python train.py --num_hidden_layers=14 --hidden_size=384 --n_experts=24 --experts_per_token=1 --d_expert=96 --d_shared_expert=256 --hidden_act="swiglu" --moe_layers=[0, 1, 2, 3, 4, 5, 6, 7, 8, 9, 10, 11, 12, 13] --router_score="softmax" --normalize_top_k=false --routed_scale=10.3 --balance_loss=0.00347 --balance_bias=false --init_std_router=0.00919 --lr_router=0.000464 --vocab_size=32768 --norm="rmsnorm" --norm_eps=1e-05 --tie_word_embeddings=false --optimizer="soap_variant" --learning_rate=0.00252 --beta1=0.95 --beta2=0.99 --batch_tokens=[65536, 131072, 196608] --max_seq_len=1024 --train_tokens=541500000 --max_steps=4179 --dataset="wikipedia_en"
Below are experts of layer 4 (counted from 0) of a mixture-of-experts language model. Rows are named router (the router's row for the expert) and show model dimensions 256-383. Each number is 50 + 10 x the weight over its row's rms, rounded and kept within 0 to 99.
After each expert's rows: a language model's description of what the expert responds to; "mostly gets" lists some tokens that are sent to it at least half of the time. This comes from a sample of Wikipedia text that the model never trained on.

# expert 8
router:50 60 59 40 53 40 54 45 56 50 47 51 52 66 48 55 43 39 43 56 46 40 35 62 56 42 54 52 61 16 40 61 55 47 50 48 55 43 61 51 58 64 51 40 51 45 57 39 56 40 67 48 57 46 32 50 50 51 44 41 61 35 50 36 54 54 56 45 48 50 46 61 53 44 53 70 47 47 64 42 54 44 38 53 57 53 39 57 54 49 54 32 59 44 65 55 21 55 63 56 45 66 67 50 62 63 37 49 49 42 70 41 49 44 64 35 64 58 60 63 72 59 57 51 46 61 63 36
It responds to: Prepositions linking phrases in running prose, especially in, of, by, from, during, after, e.g. due to, known as, by profession.
mostly gets: " during", " During", "During", "In", "After", " by"

# expert 4
router:37 44 42 48 47 48 48 43 62 55 44 50 45 54 65 50 28 54 53 50 48 53 33 57 55 59 53 55 35 55 41 68 28 35 58 34 48 42 38 43 42 36 34 60 41 41 60 50 56 57 40 40 51 61 45 29 38 74 45 58 58 35 49 45 29 37 60 59 61 47 46 34 39 61 55 78 51 74 50 48 42 36 66 57 45 56 42 62 43 53 53 37 64 55 40 46 53 53 59 42 49 56 37 55 56 34 38 57 53 39 53 62 38 41 53 48 43 42 60 34 53 47 64 60 62 36 34 57
It responds to: Line breaks and word-final periods or closing quote-periods ending sentences, paragraphs and sections, e.g. "ed.", "s.", ".", ".\"".
mostly gets: "\".", "ed.", "ers.", "ation.", "ing.", "er."

# expert 15
router:43 30 44 64 50 67 25 57 43 46 44 72 41 30 37 60 54 60 47 47 44 48 53 40 54 37 39 49 62 45 43 54 48 64 43 47 33 54 38 39 38 60 71 50 39 34 54 53 52 57 28 47 59 43 56 64 55 54 55 54 49 65 49 48 59 66 36 54 63 58 59 43 66 45 34 52 60 37 64 53 47 28 53 40 33 40 51 38 40 58 55 46 79 52 48 47 57 43 45 45 40 44 45 51 39 48 61 69 51 52 56 56 50 53 41 48 45 50 41 32 56 41 62 64 43 42 49 62
It responds to: Scattered cases: tennis round codes like QF; and 1R;, country codes in rosters, taxonomy word pieces, math subscripts, dates in lists.
mostly gets: " QF;", " inhabit", " 1R;", "----", "-1,", " synonym"

# expert 23
router:55 50 58 56 62 38 49 70 45 55 52 39 54 39 28 59 57 36 49 50 50 44 38 50 29 46 62 56 33 32 40 40 46 69 64 57 36 59 53 42 45 50 51 45 51 55 41 56 50 56 56 51 41 45 53 44 48 58 51 53 55 45 59 66 53 60 55 40 36 47 53 53 40 68 57 46 46 44 52 53 31 57 58 62 52 44 68 40 62 46 41 44 58 59 58 33 48 54 40 40 25 42 55 63 38 48 42 47 40 51 58 54 56 49 55 63 64 44 57 37 51 61 72 45 68 64 59 55
It responds to: Semicolons, pipes, degree symbols and labels closing or opening infobox fields, such as Location:, Coordinates:, °E, Born:, Height:.
mostly gets: " Coordinates:", "°W", " Location:", "°E", " birth:", "″N"

# expert 20
router:58 50 42 40 52 69 37 75 59 49 42 52 35 44 61 51 62 70 59 49 43 42 59 47 54 44 52 33 61 50 47 47 44 56 35 55 38 33 51 61 32 44 65 59 54 37 49 44 37 41 40 58 60 48 67 55 51 56 59 58 44 67 56 47 44 53 53 65 68 62 62 35 68 49 31 39 50 34 40 65 51 46 46 38 33 52 47 46 52 46 62 47 77 57 48 51 61 44 49 58 41 57 39 59 42 43 50 54 49 56 39 42 35 39 24 57 65 45 55 58 54 39 52 71 46 58 56 43
It responds to: Adjectives and ordinals right after the, a or possessives, e.g. former, original, first, largest, local, following.
mostly gets: " former", " original", " new", " largest", " modern", " previous"

# expert 12
router:41 49 41 36 63 50 47 35 52 51 41 54 44 49 52 47 55 42 37 48 57 41 62 44 64 60 38 27 47 45 62 40 56 34 37 44 57 56 49 47 54 65 60 42 33 44 74 55 59 64 32 38 76 62 67 41 60 38 56 51 38 62 44 54 49 55 40 49 41 47 48 41 69 38 54 51 62 62 39 61 47 61 54 45 47 65 52 44 55 58 61 64 29 40 33 52 46 39 61 47 54 39 43 36 49 34 50 64 41 65 55 49 62 61 65 54 47 72 45 46 52 48 38 42 55 56 53 54
It responds to: Opening quote marks and first capital letters of quoted titles, names or words after I and line starts, e.g. "The, I-m-aginative.
mostly gets: " \"", " \"The", " \"S", " '", " \"A", " \"P"

# expert 6
router:62 47 46 48 43 29 51 52 37 52 66 62 46 58 38 43 40 47 51 57 49 54 54 57 62 57 66 39 65 55 68 36 55 46 55 54 51 49 42 40 42 54 60 45 49 47 51 60 35 54 48 44 43 47 66 60 42 46 51 57 62 53 52 61 61 61 40 36 48 55 60 47 62 36 32 43 24 49 46 36 52 43 54 49 59 53 40 40 34 31 60 58 36 55 36 45 58 49 46 44 64 61 46 46 47 64 57 52 57 59 55 72 51 48 58 46 48 53 40 43 37 46 40 38 50 57 62 65
It responds to: Base-form verbs after to, not or modal verbs, mostly in plot and career narration, e.g. make, get, appease, revert.
mostly gets: " make", " get", " provide", " tells", " create", " find"

# expert 21
router:46 47 52 48 48 51 32 66 47 39 41 42 48 39 48 50 54 52 41 48 44 46 36 78 53 53 27 47 36 52 61 46 63 45 53 60 52 43 29 53 63 32 47 60 44 60 33 43 51 39 59 42 39 55 52 57 48 49 55 51 63 37 39 50 41 33 58 34 61 43 48 47 44 55 49 58 27 46 66 38 49 52 39 58 61 41 67 72 36 54 39 49 69 51 38 56 55 47 55 58 39 69 50 53 69 63 61 46 40 50 32 60 41 66 62 44 48 44 65 58 59 59 63 52 41 60 48 41
It responds to: Past participles and adverbs after was, is or were, such as located, born, found, divided, lived, settled, often followed by in or by.
mostly gets: " located", " died", " married", " born", " along", " lived"

# expert 22
router:44 32 43 64 50 67 26 57 44 46 43 72 41 29 36 61 54 62 47 48 44 48 52 39 54 36 38 49 63 44 44 54 47 66 43 48 35 54 36 42 39 59 74 50 40 34 55 55 49 57 27 47 58 43 56 64 54 54 56 55 50 65 48 48 58 67 36 54 64 58 59 43 66 44 34 52 59 39 64 52 46 29 53 40 36 38 51 39 40 57 55 47 77 53 47 48 57 44 46 45 40 45 44 50 38 47 61 68 51 52 56 57 51 52 41 48 47 50 38 31 57 42 63 62 43 42 48 63
It responds to: Pipe separators, is/are, pronouns and odd words in tables, lists and non-Latin or technical text, e.g. "|", "are sprung", "meter".
mostly gets: " ✔", " Québec", " Success", " Authority:", "apa", " (Japanese:"

# expert 0
router:70 51 59 51 46 52 67 54 59 55 61 30 51 48 65 47 54 44 48 45 49 41 54 51 37 45 38 56 44 57 46 53 45 51 56 62 63 51 56 63 55 36 49 69 64 56 33 65 45 65 54 35 49 68 40 35 60 44 48 56 47 68 44 59 50 57 69 48 49 67 48 67 40 48 45 37 61 58 57 26 48 67 48 51 61 60 43 53 46 57 32 39 47 26 68 45 32 43 45 37 62 51 57 52 38 50 17 52 54 47 55 43 56 33 34 69 39 33 58 60 51 44 52 48 50 48 45 55
It responds to: Capitalized words inside proper names of organizations and places, e.g. University, Royal Air Force, International Film Festival, Library.
mostly gets: " University", " Royal", " International", " College", " Society", " Museum"

# expert 17
router:46 54 42 36 59 54 51 64 64 48 55 48 41 67 70 44 45 51 46 41 48 50 55 55 74 46 42 57 53 57 63 43 37 60 56 43 66 44 50 33 63 55 40 67 56 44 50 44 51 49 49 54 54 54 71 38 63 50 43 46 57 33 59 42 36 26 48 65 41 58 52 39 53 59 37 40 53 51 53 51 44 42 42 54 49 61 54 40 47 53 40 60 57 59 54 52 49 55 54 53 54 40 60 59 48 46 48 53 60 48 82 42 54 46 58 51 63 65 54 40 42 52 35 29 49 51 41 43
It responds to: Abstract head nouns after the, a or his, usually followed by of, such as course, presence, influence, death, role, end.
mostly gets: " way", " time", " role", " success", " story", " example"

# expert 14
router:45 33 45 63 48 67 27 55 43 47 42 70 42 30 35 61 54 63 49 46 45 48 55 39 52 37 40 49 65 45 42 54 47 62 43 49 35 52 37 40 40 60 71 50 41 33 56 56 51 59 31 47 60 43 58 64 57 55 54 56 49 65 46 46 56 66 38 55 64 59 59 44 69 44 35 53 59 39 65 52 48 30 54 40 34 39 52 38 39 57 54 46 78 52 49 45 57 42 42 43 42 44 44 53 41 49 61 71 51 51 56 54 52 53 40 49 46 51 39 30 57 43 63 63 41 41 48 62
It responds to: First word piece of capitalized names, taxa, events and table entries, often in lists or tables, e.g. Lyc-, Bell-ator, Hammer, Creek.
mostly gets: " BAR", " Atlas", " Hos", " WI", " Bil", " Cyp"

# expert 11
router:44 45 55 55 57 58 54 40 40 50 47 67 56 29 39 64 59 55 36 48 48 55 45 57 58 33 49 53 64 57 24 45 49 51 38 60 48 59 40 50 34 48 59 47 49 36 55 55 51 58 41 57 70 39 48 52 45 45 49 44 55 60 43 50 55 58 34 54 61 54 63 53 56 46 50 39 60 55 48 37 53 46 46 43 40 50 36 32 42 40 60 46 74 48 44 55 48 51 41 44 53 57 41 62 24 63 65 63 52 53 45 60 62 54 40 43 40 54 55 42 44 42 47 61 45 31 49 63
It responds to: Surnames and name fragments following a first name in credits, rosters and tennis draws, such as Bochco, Singh, Srebotnik, ibn al-Awwam.
mostly gets: " Singh", " Roth", " ibn", " Smith,", " Pérez", " Kapoor"